config.toml
moe_layers = [0, 1, 2, 3, 4, 5, 6, 7, 8, 9, 10, 11]
router_cosine_scale = 10.0
lr_router = 0.00108
n_kv_head = 1
vocab_size = 6323
norm = "layernorm"
norm_place = "pre"
attn_scale = 0.125
tie_embeddings = false
init_std_o = 0.00569
init_std_up = 0.028
init_std_down = 0.00569
optimizer = "muon_variant"
lr_mult_o = 2.0
steps = 5604
Below are experts of layer 5 (counted from 0) of a mixture-of-experts language model. Rows are named down (a neuron's output weights, with its number) and show model dimensions 240-319. Each number is 50 + 15 x the weight over its row's rms, rounded and kept within 0 to 99.
Before each expert's rows: "comes before" lists some tokens at least twice as common just after its tokens as in all text. This comes from a sample of Wikipedia text that the model never trained on. Tokens count by the router's weight.

# expert 15
comes before: " | ", ".", "–", " |", ",", ", "
down0:30 67 45 36 44 71 75 48 49 47 34 65 49 38 65 68 37 68 64 43 66 29 52 41 28 69 30 29 44 33 65 26 53 59 18 34 90 62 30 14 51 82 29 52 54 83 69 39 43 39 72 69 52 56 60 37 41 40 33 40 35 54 37 70 32 59 39 82 63 42 48 35 52 34 45 40 45 51 33 75
down1:68 58 38 46 32 84 47 43 62 44 68 64 67 87 66 20 58 37 80 22 56 69 82 59 41 52 58 76 70 09 57 34 69 56 36 65 43 51 34 66 42 48 44 54 64 26 57 60 67 50 51 43 39 56 69 46 74 32 52 61 43 19 44 61 62 76 47 25 41 64 46 73 45 32 50 37 55 30 32 38
down2:32 32 57 41 36 35 42 26 61 21 30 39 52 58 68 47 68 68 14 44 75 39 40 40 57 35 23 64 41 33 56 35 45 39 38 50 35 50 46 07 56 57 68 77 63 17 17 56 38 49 58 70 55 54 39 51 69 34 42 64 46 49 37 38 80 20 53 63 41 74 41 78 41 68 50 39 99 37 66 19
down3:47 69 28 79 56 26 53 64 55 76 54 54 43 64 90 41 45 43 69 39 55 66 51 56 36 56 49 47 48 26 44 82 43 30 54 49 38 19 65 58 27 34 48 40 52 66 52 69 55 75 56 46 33 45 53 54 58 48 63 47 38 42 43 55 66 37 56 57 82 52 38 60 46 43 62 51 79 50 60 49
down4:59 33 49 61 54 25 47 64 02 27 43 59 48 40 41 44 74 77 23 41 63 74 60 63 33 60 67 54 77 33 64 32 54 53 56 27 25 34 45 27 55 48 59 45 55 57 49 47 21 11 43 54 53 25 62 28 37 39 51 19 65 36 75 53 62 45 42 48 47 65 56 59 36 54 35 75 54 31 34 35
down5:90 71 49 49 50 43 29 69 07 47 75 63 42 62 37 46 73 59 33 54 44 40 38 58 71 63 58 32 71 68 58 45 26 28 33 72 79 21 73 41 70 53 68 17 57 52 50 64 40 87 64 51 55 51 67 35 23 34 31 40 37 32 56 45 63 47 62 70 35 30 53 30 64 58 19 47 58 68 43 38
down6:81 66 70 67 41 81 44 16 62 44 29 40 44 38 75 64 33 51 72 67 30 40 65 57 42 41 51 26 58 45 46 99 62 44 59 27 52 60 59 69 13 23 52 62 51 56 26 57 24 25 64 62 49 54 48 80 45 65 40 55 36 46 49 61 67 51 59 35 62 41 30 63 66 72 41 26 39 50 53 80
down7:63 63 62 58 40 25 63 44 45 42 62 34 53 24 57 57 40 49 32 70 34 63 69 46 50 44 51 33 58 70 62 40 49 58 58 56 45 54 59 52 07 22 64 52 23 47 26 54 80 51 67 73 59 66 29 38 57 46 26 58 71 58 60 65 36 80 33 62 46 54 53 51 88 72 73 40 42 48 64 70
down8:27 41 71 65 66 38 20 39 36 70 55 26 39 60 72 34 28 33 51 44 52 47 54 35 60 54 78 46 52 32 37 52 48 62 38 61 72 55 15 25 76 59 44 58 63 39 66 73 45 51 37 52 42 49 49 69 64 61 60 43 88 58 47 66 19 16 57 52 48 18 38 73 47 55 27 67 59 39 84 32
down9:46 65 66 64 52 28 19 25 55 75 60 39 26 67 22 24 50 76 48 42 74 32 52 67 51 36 52 61 15 31 42 34 58 28 45 66 21 52 55 51 64 58 60 47 36 44 35 46 56 31 47 24 40 40 51 41 27 60 48 74 54 47 58 23 18 29 21 63 54 32 54 40 35 56 79 31 64 72 40 58
down10:43 32 60 70 36 47 32 64 41 50 50 53 36 47 44 40 35 57 50 48 18 65 65 89 29 65 57 34 66 57 38 34 75 29 58 47 49 42 63 53 55 27 58 49 73 43 23 63 47 31 21 56 58 46 66 64 61 18 72 30 53 55 59 29 45 51 61 54 50 54 51 34 46 68 55 38 46 56 34 51
down11:26 57 47 48 70 34 33 59 39 38 35 59 73 74 23 53 60 49 44 58 50 81 52 32 41 65 55 25 42 52 70 58 51 25 40 39 51 44 54 51 26 29 49 70 59 20 56 41 46 44 39 64 49 63 59 40 49 64 46 64 85 76 48 64 59 56 47 69 60 39 68 45 51 59 75 50 47 45 57 46
down12:57 15 55 55 35 50 49 64 60 27 52 29 88 76 48 31 51 66 30 76 57 40 45 35 52 60 82 68 60 55 44 38 38 17 34 36 55 70 76 37 46 49 57 61 61 32 46 47 60 74 57 51 40 32 40 31 69 48 74 67 59 44 47 59 37 64 60 51 66 43 61 23 70 60 39 66 58 69 38 53
down13:43 35 39 36 54 45 35 64 27 63 51 65 45 45 16 54 29 52 63 31 50 63 69 57 49 43 26 55 45 42 35 47 25 52 30 43 53 61 61 35 61 72 60 57 54 20 49 44 40 30 51 53 68 59 50 77 46 74 49 42 23 40 72 46 56 61 59 54 50 60 57 46 79 47 53 50 32 46 38 77
down14:38 14 58 71 36 60 50 55 49 80 52 52 63 27 66 85 37 50 50 43 76 43 32 74 49 52 45 30 43 50 35 63 35 21 46 58 66 21 59 56 30 41 58 64 17 45 39 36 50 50 35 46 68 75 44 50 38 68 61 57 70 39 77 45 33 34 45 34 70 52 20 49 71 44 59 38 51 50 69 20
down15:54 45 36 35 32 43 32 37 62 27 39 47 74 62 62 86 55 40 41 66 59 42 68 60 59 51 52 54 56 57 40 65 92 48 82 71 55 53 78 50 61 48 66 55 40 41 50 19 47 73 66 50 67 50 41 70 67 52 28 49 59 82 61 72 50 48 22 51 34 48 44 63 55 64 51 52 46 40 53 33

# expert 10
comes before: ".", " of", " to", " of the", " and", " in"
down0:27 62 48 49 47 55 48 49 41 36 67 57 74 22 65 49 37 65 48 58 34 64 25 34 64 47 41 50 40 48 27 48 58 47 63 55 76 17 32 52 39 35 48 56 46 46 41 57 38 47 43 57 40 64 64 56 56 62 62 50 44 32 55 37 31 17 56 48 43 39 53 53 71 30 50 27 17 59 50 45
down1:71 35 59 32 71 28 60 56 52 42 61 52 51 54 67 53 36 63 64 32 12 45 36 86 38 30 54 21 35 78 23 32 87 39 33 41 65 56 54 36 30 33 50 23 69 35 61 29 46 45 70 41 57 38 66 20 34 53 64 42 68 60 48 67 36 63 68 53 41 60 67 58 57 72 58 47 39 44 56 55
down2:34 49 45 41 54 37 64 37 57 47 42 38 55 31 52 66 26 46 53 37 58 87 65 71 69 43 72 71 40 54 47 44 46 47 67 77 30 36 60 39 33 71 77 50 61 46 51 43 67 72 30 30 55 55 67 63 76 42 54 39 12 46 49 49 58 24 32 43 56 87 63 43 44 49 60 21 58 54 78 42
down3:63 46 55 44 35 60 54 48 62 72 43 27 61 35 52 48 59 66 30 48 80 62 65 63 40 63 38 58 86 56 37 75 67 53 79 28 50 39 66 30 58 70 64 39 60 36 64 39 48 50 34 70 49 45 41 39 45 51 61 64 55 24 67 55 57 39 45 59 59 55 46 43 41 22 52 56 26 52 61 60
down4:48 30 37 61 50 55 50 69 63 50 58 36 26 62 54 42 54 60 50 69 49 61 53 40 10 20 53 56 79 48 31 72 57 64 69 42 42 36 46 57 58 47 29 59 60 78 67 73 41 63 39 54 65 83 36 46 41 33 09 56 75 74 58 69 35 56 47 59 55 67 78 54 58 50 39 53 52 32 50 44
down5:60 49 55 35 59 48 52 52 50 62 22 37 70 42 36 54 52 39 53 55 55 46 56 54 38 55 58 58 30 14 47 42 54 65 69 15 48 50 47 80 39 63 55 38 32 12 34 21 56 57 61 64 44 41 52 68 47 33 45 48 58 87 57 75 53 69 57 40 41 47 57 43 57 53 53 45 53 25 66 46
down6:25 21 22 37 77 49 39 55 73 48 55 29 95 33 45 29 56 37 56 55 53 58 45 66 54 68 40 50 73 28 46 43 43 42 51 41 20 23 51 66 25 50 67 29 83 50 61 65 46 65 41 35 54 51 50 49 61 71 56 79 71 62 85 55 51 39 68 61 72 71 56 64 51 35 35 41 54 41 28 27
down7:59 48 67 70 56 61 62 72 43 53 72 54 53 60 48 61 31 40 62 34 46 44 27 18 67 50 38 48 48 75 54 54 41 55 58 21 56 46 40 68 33 46 84 30 72 53 66 40 44 75 65 45 40 38 65 53 60 42 57 78 59 42 75 57 49 52 80 19 42 45 25 43 35 36 51 36 25 49 56 63
down8:53 60 67 34 24 36 29 51 63 36 36 48 58 58 63 68 47 49 50 39 51 49 67 86 61 59 62 51 25 77 26 58 65 46 62 38 54 62 32 46 50 42 41 53 38 47 70 41 42 17 68 51 34 42 46 19 63 68 42 53 45 56 57 38 58 50 39 59 53 63 52 40 70 41 66 36 34 24 64 56
down9:10 61 61 49 35 50 59 51 72 60 39 53 31 39 35 62 62 28 55 42 55 58 63 43 57 45 54 80 39 52 30 44 36 28 42 51 32 83 46 43 71 59 28 70 42 48 52 61 68 61 30 41 60 46 67 76 39 65 45 02 47 60 31 35 49 68 62 27 55 45 56 49 52 62 52 25 58 47 57 48
down10:76 30 43 73 70 29 36 51 45 65 25 40 46 48 79 53 47 70 65 59 67 55 30 56 51 36 18 44 40 28 38 46 54 72 40 65 45 29 79 74 47 51 84 55 63 47 48 39 47 23 54 39 37 57 61 33 37 52 59 68 42 37 34 37 33 42 55 76 43 47 45 32 58 66 51 37 43 49 52 58
down11:28 65 44 37 60 42 55 60 82 25 51 57 74 58 43 44 93 38 60 80 48 61 44 59 51 40 71 31 34 29 44 75 61 79 35 49 67 56 65 29 55 68 51 53 43 52 61 48 36 33 51 69 51 67 34 83 47 32 58 43 44 49 38 51 36 30 55 57 60 74 54 67 41 02 52 72 79 53 25 63
down12:42 64 39 66 40 51 53 57 63 63 75 56 50 48 62 41 59 37 41 34 34 25 53 56 73 52 30 71 47 44 53 48 50 15 58 77 58 39 48 36 67 63 29 52 54 58 45 45 46 40 67 60 50 08 49 75 81 44 58 56 51 78 52 87 36 42 47 36 43 44 58 46 71 73 53 55 47 59 37 37
down13:43 48 72 47 78 57 38 49 35 53 60 32 73 64 53 41 25 50 33 75 69 11 52 52 35 57 67 30 60 54 40 57 71 53 47 62 50 45 48 14 55 40 42 42 52 48 70 89 48 64 34 60 70 58 33 49 59 34 43 47 62 30 52 56 55 51 57 54 34 68 22 40 52 59 60 51 40 58 43 45
down14:32 45 50 58 37 56 60 61 14 67 62 31 53 64 41 56 60 46 36 67 34 30 50 77 47 57 16 65 78 56 68 49 17 44 73 36 29 66 48 63 64 43 41 74 53 48 60 70 84 54 65 26 53 54 50 48 54 52 69 53 55 56 63 34 44 51 57 20 26 58 54 35 46 86 60 40 60 69 38 27
down15:44 67 40 44 57 36 36 30 35 38 12 34 40 58 44 46 52 69 65 33 60 56 48 35 35 35 20 37 58 66 51 54 38 48 45 72 58 58 47 54 47 51 24 53 63 34 48 48 56 45 48 46 79 50 49 81 74 62 19 53 37 58 18 56 56 04 50 54 63 57 57 40 31 75 64 52 44 64 38 43

# expert 7
comes before: "1", "2", "\n\n", "0", " The", "3"
down0:42 66 78 55 51 65 45 77 55 38 42 66 36 67 52 65 54 53 74 36 60 17 58 79 76 43 31 72 58 69 62 56 39 33 43 46 57 45 52 55 42 53 57 48 53 89 53 46 61 34 41 49 53 73 64 49 42 40 58 29 51 48 74 59 62 59 47 79 42 52 52 61 45 54 84 48 80 59 30 54
down1:35 26 50 38 48 33 47 40 53 24 43 53 60 51 59 48 51 45 60 69 80 60 41 33 67 44 48 56 69 49 41 52 64 50 61 56 57 46 56 34 56 51 64 66 31 53 37 73 47 16 44 54 57 86 73 37 53 40 59 24 43 60 65 48 46 72 54 44 61 55 68 37 47 51 60 53 59 46 41 50
down2:54 45 47 55 57 43 22 35 38 59 12 59 49 33 66 67 49 62 45 70 30 56 44 61 58 68 49 51 86 57 39 37 54 51 42 48 44 64 40 66 22 35 49 40 73 58 27 41 34 29 49 56 52 67 63 42 47 46 45 70 42 41 89 39 42 58 26 39 44 57 48 42 91 37 58 40 45 28 55 44
down3:49 51 28 52 60 35 43 23 69 44 66 38 59 47 38 56 61 47 64 30 32 62 50 47 44 41 66 45 76 49 51 21 62 55 44 38 72 52 59 21 49 64 50 72 70 46 27 35 58 66 55 47 65 58 51 73 72 55 38 65 44 39 42 46 47 47 63 44 36 46 47 52 38 27 58 44 40 30 48 81
down4:61 61 82 43 84 67 62 45 48 74 42 61 45 25 64 13 48 58 61 51 48 32 57 41 35 43 54 32 48 60 32 43 49 60 42 22 47 80 33 60 57 39 60 53 34 63 37 55 25 50 46 59 53 33 45 49 33 40 60 42 59 78 58 15 46 52 77 56 38 58 48 31 34 57 41 39 24 34 53 41
down5:58 36 47 50 40 24 51 48 67 40 60 53 84 28 43 52 56 59 45 41 40 51 42 06 33 47 79 43 38 42 49 67 49 56 51 35 96 32 58 34 38 69 63 58 64 46 65 46 38 74 49 36 39 47 50 52 60 51 51 61 49 59 28 44 59 50 58 59 39 55 41 52 44 28 74 36 45 57 28 53
down6:46 39 54 54 40 40 71 45 66 44 50 23 48 41 37 59 50 46 80 49 60 70 47 23 57 68 53 44 44 56 29 61 43 34 61 46 30 45 58 52 34 56 52 40 55 37 69 33 46 51 57 47 53 73 26 50 79 34 67 16 58 96 52 55 45 35 74 47 08 59 50 76 60 47 60 38 57 56 36 43
down7:77 43 43 31 35 52 60 43 57 63 51 57 50 40 55 38 67 51 40 47 33 52 76 81 45 69 35 37 47 46 25 32 45 29 53 82 81 33 37 41 77 76 41 42 49 22 49 58 76 61 56 44 61 44 78 63 54 56 40 40 60 55 62 48 46 43 41 59 24 47 42 48 50 51 64 34 39 08 58 18
down8:55 54 38 32 35 45 42 39 53 29 55 40 40 47 46 27 43 19 63 30 28 53 22 48 64 45 47 46 31 37 58 96 36 27 78 44 62 63 58 64 64 28 65 55 48 70 47 52 49 54 59 54 43 50 40 46 61 37 68 43 54 36 37 45 58 54 23 56 54 59 57 60 33 69 53 12 53 51 48 50
down9:70 82 38 24 34 19 64 60 65 62 55 44 45 28 46 64 70 68 56 58 31 44 57 20 59 29 34 33 35 76 56 59 46 46 40 60 62 49 70 44 59 69 48 40 72 39 36 64 69 45 46 27 21 57 73 53 16 44 56 69 73 51 61 67 32 58 34 21 56 66 46 51 37 21 38 44 50 22 54 53
down10:68 61 42 72 35 65 33 57 24 70 58 44 67 38 61 46 54 27 64 48 76 64 69 31 33 32 62 72 27 69 50 64 59 24 59 26 13 55 27 52 61 49 61 66 62 82 56 46 33 40 57 53 54 47 79 50 55 39 48 53 47 66 49 58 53 28 33 75 49 70 57 44 52 42 31 62 58 63 58 73
down11:35 56 44 39 36 32 38 64 61 47 41 40 60 41 74 31 45 39 46 51 46 50 61 17 34 55 51 58 15 60 63 29 36 57 60 54 20 41 52 53 53 64 45 36 51 70 55 73 57 31 57 31 35 27 55 49 41 50 65 75 67 60 51 54 80 77 83 52 67 59 38 41 32 55 60 71 47 33 59 63
down12:51 66 42 62 36 27 49 25 54 50 46 50 37 50 45 72 68 47 45 42 64 57 48 76 54 36 46 49 57 70 44 50 25 60 63 69 57 57 29 25 62 33 30 50 61 63 69 73 59 41 35 64 62 59 47 29 43 49 56 42 59 60 63 62 49 15 38 52 42 68 66 51 65 52 51 19 55 40 53 70
down13:60 47 67 57 72 61 41 42 34 60 53 44 57 50 54 72 57 63 42 50 32 15 50 22 31 41 55 39 69 75 66 51 57 44 31 42 43 49 42 72 57 36 42 54 27 62 57 41 31 69 42 64 65 49 39 64 40 18 91 54 27 43 47 47 24 53 29 46 37 46 47 42 65 59 76 45 33 32 52 50
down14:66 40 45 36 74 52 59 64 40 36 37 59 19 58 56 33 85 59 57 58 46 41 40 67 45 34 48 29 49 70 73 26 65 52 39 40 86 34 56 51 64 50 25 42 37 29 32 72 38 92 32 47 44 45 61 28 74 51 73 44 41 35 56 52 63 52 19 69 72 60 57 63 61 46 48 53 56 19 44 63
down15:31 71 67 57 41 50 62 39 50 54 73 72 55 59 22 44 45 25 28 42 71 46 35 41 65 37 61 73 66 45 37 46 48 40 71 44 63 64 68 40 41 37 53 47 65 45 43 58 84 37 35 38 69 58 78 50 31 40 71 22 76 65 24 32 54 46 66 77 43 47 43 49 30 55 39 72 52 83 62 63

# expert 4
comes before: "\n", " |", " and", "ian", ";", " |  |"
down0:59 79 63 60 70 22 43 54 24 48 28 75 44 73 31 55 42 41 57 38 77 47 54 44 50 74 41 77 61 52 34 62 55 41 51 53 52 28 37 62 48 63 37 73 48 58 51 80 60 31 60 55 59 40 28 48 46 35 58 51 65 53 30 17 67 30 54 54 86 22 49 62 35 54 48 27 49 62 28 62
down1:44 50 35 52 45 44 80 49 41 42 37 52 48 58 54 44 60 99 49 46 72 59 52 81 58 56 77 25 35 68 36 68 40 57 50 46 60 38 46 57 27 63 50 38 58 29 25 55 35 36 68 64 39 31 32 19 64 64 43 75 79 37 44 51 81 50 49 40 39 57 48 59 55 67 41 51 28 48 68 44
down2:40 51 62 56 73 77 72 33 46 65 56 68 66 59 43 42 78 40 65 73 37 51 40 46 71 29 45 51 46 35 62 62 43 43 52 63 25 57 53 75 47 48 63 68 43 67 58 43 35 65 39 54 37 39 40 52 53 68 13 48 50 27 45 36 58 58 55 39 79 30 56 68 39 64 72 29 41 33 85 36
down3:55 81 62 24 70 42 44 35 48 40 35 45 52 63 26 35 69 70 75 52 26 53 65 17 38 58 60 52 51 35 42 62 67 47 48 43 15 34 57 49 74 91 48 31 48 30 83 29 57 59 47 37 50 58 66 61 68 71 78 53 44 74 29 46 43 58 15 66 32 41 76 46 57 55 70 38 43 61 37 53
down4:46 70 32 52 56 51 63 63 29 42 60 54 42 36 39 47 67 41 66 37 49 66 29 80 75 36 44 81 25 36 55 54 44 56 37 23 47 99 52 52 54 29 38 28 84 71 40 51 55 21 57 40 36 36 37 55 34 58 37 56 42 64 43 62 20 50 50 46 63 55 35 48 48 42 65 58 46 48 20 30
down5:55 63 44 25 73 53 72 68 66 67 66 36 41 31 78 47 52 27 34 38 69 29 48 70 68 62 55 47 50 49 55 29 26 35 55 43 68 46 63 30 61 30 54 37 52 22 28 58 59 54 48 59 39 61 44 43 52 58 72 49 56 43 73 58 72 61 58 43 26 59 58 52 61 39 43 70 90 35 65 32
down6:41 84 41 68 47 19 57 54 65 42 40 30 69 24 44 80 33 38 40 54 37 34 47 44 52 14 58 30 40 55 44 48 51 42 41 50 46 59 59 67 56 17 67 74 42 64 36 35 68 82 82 54 53 50 58 27 57 54 61 17 60 51 57 48 40 47 25 49 25 60 55 50 42 71 29 60 50 41 39 51
down7:62 58 61 64 60 51 65 53 37 40 39 42 30 76 66 78 39 51 41 38 61 49 69 56 38 43 61 44 32 54 71 36 54 65 63 47 58 50 62 45 43 76 31 23 21 51 26 54 79 60 58 26 55 33 24 35 49 44 46 12 31 54 29 47 64 71 22 52 58 40 45 64 72 50 44 40 55 41 54 58
down8:54 59 65 40 38 45 49 63 50 70 92 44 69 61 28 40 49 47 40 52 54 42 53 71 61 70 17 30 54 41 58 69 64 58 47 37 67 50 60 38 40 41 61 28 43 45 60 60 55 63 60 19 53 54 56 54 80 55 49 43 48 40 50 61 41 48 57 55 51 43 23 58 21 32 31 13 45 43 71 39
down9:33 37 69 41 66 58 63 32 27 66 61 57 21 65 36 50 30 35 34 71 55 39 52 25 77 40 37 45 61 54 55 55 44 36 43 40 55 42 44 49 04 40 58 51 56 55 20 58 55 21 60 29 47 61 85 48 39 54 75 73 43 57 75 41 42 49 62 39 42 29 53 58 66 80 51 36 41 34 64 34
down10:30 64 44 77 37 33 75 43 45 62 86 51 46 46 45 48 42 65 52 71 37 90 64 52 53 40 50 53 26 36 46 57 45 58 88 58 64 56 49 52 54 50 38 62 56 72 38 34 51 36 55 52 43 57 30 62 30 29 29 21 76 49 51 69 81 47 34 38 45 46 63 50 53 67 29 44 53 47 64 62
down11:52 50 31 28 56 23 66 58 75 56 54 43 63 46 63 59 32 56 67 58 71 46 43 44 48 61 49 70 61 51 58 68 44 39 60 45 87 58 46 29 43 32 46 44 56 61 67 35 36 67 38 56 20 32 66 50 31 38 75 30 48 30 64 76 34 47 59 29 36 46 71 58 28 46 42 62 42 31 71 42
down12:44 45 57 36 41 78 63 63 54 68 58 11 73 50 58 53 54 38 57 35 32 80 56 52 55 74 62 68 44 61 35 70 67 56 74 53 22 32 60 41 41 59 40 39 38 46 41 39 58 55 50 59 59 32 82 64 59 49 44 43 89 72 55 37 44 33 47 72 20 43 65 58 44 59 60 43 45 42 25 74
down13:61 52 64 63 28 49 42 54 61 39 70 40 38 58 42 24 50 47 45 39 48 58 33 59 56 59 63 56 56 71 65 35 57 63 27 61 55 44 73 58 42 60 49 56 30 57 85 55 75 49 47 60 31 39 53 48 42 24 25 71 67 51 36 48 48 28 42 60 25 29 63 56 68 65 70 65 27 43 29 29
down14:48 35 52 25 40 33 37 42 74 47 32 50 21 53 39 47 50 36 38 04 45 57 66 41 51 39 56 31 67 46 14 51 33 77 42 52 49 43 43 52 68 64 31 73 84 53 54 90 51 53 40 35 70 45 48 61 67 24 44 39 56 61 53 21 61 28 49 71 43 66 48 61 47 43 67 76 54 24 37 32
down15:42 42 67 53 34 78 55 54 66 31 45 54 51 73 73 52 39 28 22 48 37 23 50 76 44 55 42 53 21 54 43 33 47 48 29 49 37 76 31 54 91 35 43 57 42 30 37 69 43 56 53 42 70 40 48 48 57 86 46 69 71 68 41 58 23 50 37 68 61 37 48 60 71 46 44 47 50 40 39 48

# expert 13
comes before: "1", "2", "\n\n", "\n", "0", "3"
down0:63 40 50 49 54 42 38 62 48 58 54 65 52 64 49 31 37 36 44 59 40 48 37 23 33 25 47 27 52 55 51 76 68 53 37 58 33 55 41 65 48 53 66 53 45 53 46 63 40 14 60 46 58 67 67 67 48 68 41 44 93 46 30 37 44 37 40 51 64 45 16 41 61 53 58 32 48 24 62 53
down1:62 54 58 56 48 40 52 48 62 23 61 52 54 50 66 43 41 64 68 59 54 48 43 60 38 24 38 32 46 42 29 66 28 37 62 26 27 24 63 49 82 70 34 19 59 63 59 10 69 49 31 51 59 26 70 56 41 40 45 58 62 02 45 45 53 65 45 31 51 42 46 50 70 25 67 34 27 50 56 63
down2:40 49 40 42 40 68 48 37 41 76 48 76 48 42 52 43 36 52 33 61 25 20 59 48 89 56 59 43 54 59 24 70 36 48 56 55 58 58 53 65 44 58 40 67 63 49 71 69 60 62 36 65 64 70 38 68 51 40 60 51 46 30 05 36 50 52 23 76 51 43 44 41 29 27 58 95 16 58 33 65
down3:33 45 58 18 82 45 44 40 44 22 67 39 67 53 25 48 39 52 63 39 64 49 67 38 63 28 53 59 42 36 97 56 59 69 45 38 41 57 56 78 34 50 64 72 33 57 46 48 30 52 57 42 15 44 55 74 61 52 65 52 31 37 16 34 34 60 67 78 51 54 39 49 26 38 38 37 63 51 44 56
down4:77 56 42 39 35 37 30 53 34 54 55 45 57 58 29 37 62 71 30 44 61 52 58 69 50 62 59 24 26 52 48 58 67 45 45 83 49 22 69 58 46 76 68 50 14 31 58 46 54 57 49 37 15 23 64 35 46 56 19 58 39 54 64 72 61 46 58 49 93 67 46 52 32 42 41 46 27 49 41 37
down5:33 11 53 43 51 48 75 30 61 38 40 31 57 54 55 48 64 72 31 04 37 29 63 54 54 45 50 53 60 43 38 65 51 37 25 30 65 32 40 47 40 40 29 41 66 47 44 54 53 47 58 36 57 48 45 49 42 43 23 53 63 41 55 39 64 38 43 40 51 60 66 77 55 61 52 36 54 40 58 76
down6:44 47 54 54 25 60 32 61 32 73 51 43 49 28 47 48 66 35 40 82 47 37 43 51 50 44 57 41 70 40 84 56 95 51 54 53 39 57 64 68 52 56 40 56 32 49 54 60 52 43 54 79 54 40 55 65 46 59 51 47 61 75 33 48 52 25 43 57 53 36 39 70 60 71 50 42 43 27 60 36
down7:52 39 38 44 72 60 46 55 60 36 32 40 55 49 60 67 77 66 35 48 56 46 48 65 34 51 62 35 49 91 74 49 47 74 53 26 59 39 37 74 62 60 20 75 40 31 34 46 65 37 37 33 49 52 43 26 49 51 40 44 54 44 51 56 64 44 66 30 48 64 47 56 64 37 54 69 44 53 64 35
down8:46 41 61 67 65 57 66 33 24 56 43 64 57 72 55 17 35 52 32 16 40 39 65 59 64 48 60 30 44 38 37 20 68 42 43 39 65 48 38 68 75 57 44 47 77 64 23 54 60 47 31 54 51 53 29 35 35 58 56 26 55 60 36 48 52 40 26 55 40 59 57 47 43 52 61 16 52 41 38 57
down9:40 37 42 56 27 41 40 44 56 63 70 67 79 67 38 10 60 40 76 52 46 53 54 49 46 43 60 58 48 44 43 49 37 43 36 61 45 73 70 62 63 57 38 44 38 50 37 41 11 15 40 64 35 41 53 81 51 42 50 58 59 65 63 47 76 76 47 53 63 20 57 62 52 47 38 74 49 51 71 33
down10:49 61 51 70 42 54 23 35 04 57 53 61 54 21 40 51 48 34 49 48 53 40 37 44 48 32 47 26 38 61 79 40 63 65 57 48 46 62 44 79 79 56 54 67 35 32 47 72 48 38 35 74 30 56 69 84 51 55 38 40 37 55 66 32 30 42 50 33 44 74 71 37 31 74 53 62 51 55 49 77
down11:70 36 61 41 35 33 27 25 43 55 41 49 44 83 60 35 46 51 45 62 41 50 67 59 42 95 50 68 39 58 50 37 31 41 43 33 38 45 48 55 41 40 52 36 58 34 76 57 52 55 55 41 83 51 43 46 64 76 60 27 41 03 52 70 40 60 36 65 59 37 59 62 71 49 59 54 33 37 53 58
down12:36 47 28 27 38 50 55 49 52 52 32 35 63 47 48 71 29 42 54 52 33 42 54 33 60 43 39 67 48 46 54 68 50 59 58 58 47 51 70 41 62 73 24 66 57 43 10 26 50 65 43 24 50 63 58 59 36 44 47 45 49 46 50 55 68 47 11 50 36 33 59 50 49 15 77 65 58 76 35 42
down13:32 37 53 61 36 49 49 77 52 36 66 20 35 67 70 58 37 69 26 48 41 52 66 59 66 61 54 77 82 53 31 85 42 25 48 34 58 45 63 43 46 76 36 29 61 16 63 35 49 41 79 45 33 48 31 20 41 63 41 69 44 27 61 48 42 61 55 36 47 38 46 52 42 38 16 68 39 46 25 55
down14:36 62 62 28 69 38 50 38 31 56 48 45 34 73 48 50 49 56 71 38 64 58 44 62 48 41 31 23 61 56 74 59 50 61 50 42 38 33 40 39 30 30 36 38 52 26 09 51 75 72 18 46 42 74 57 66 35 92 58 43 35 39 25 57 34 48 42 28 61 57 43 70 24 36 43 57 78 60 61 43
down15:46 45 47 52 60 33 70 23 68 33 53 08 58 32 63 21 69 52 40 41 65 49 66 43 52 32 48 45 37 74 62 44 49 59 71 25 46 81 55 47 29 61 46 51 36 46 40 67 70 48 42 56 35 48 37 42 60 05 44 47 72 29 62 46 54 37 59 50 36 57 50 37 42 30 80 77 72 36 50 53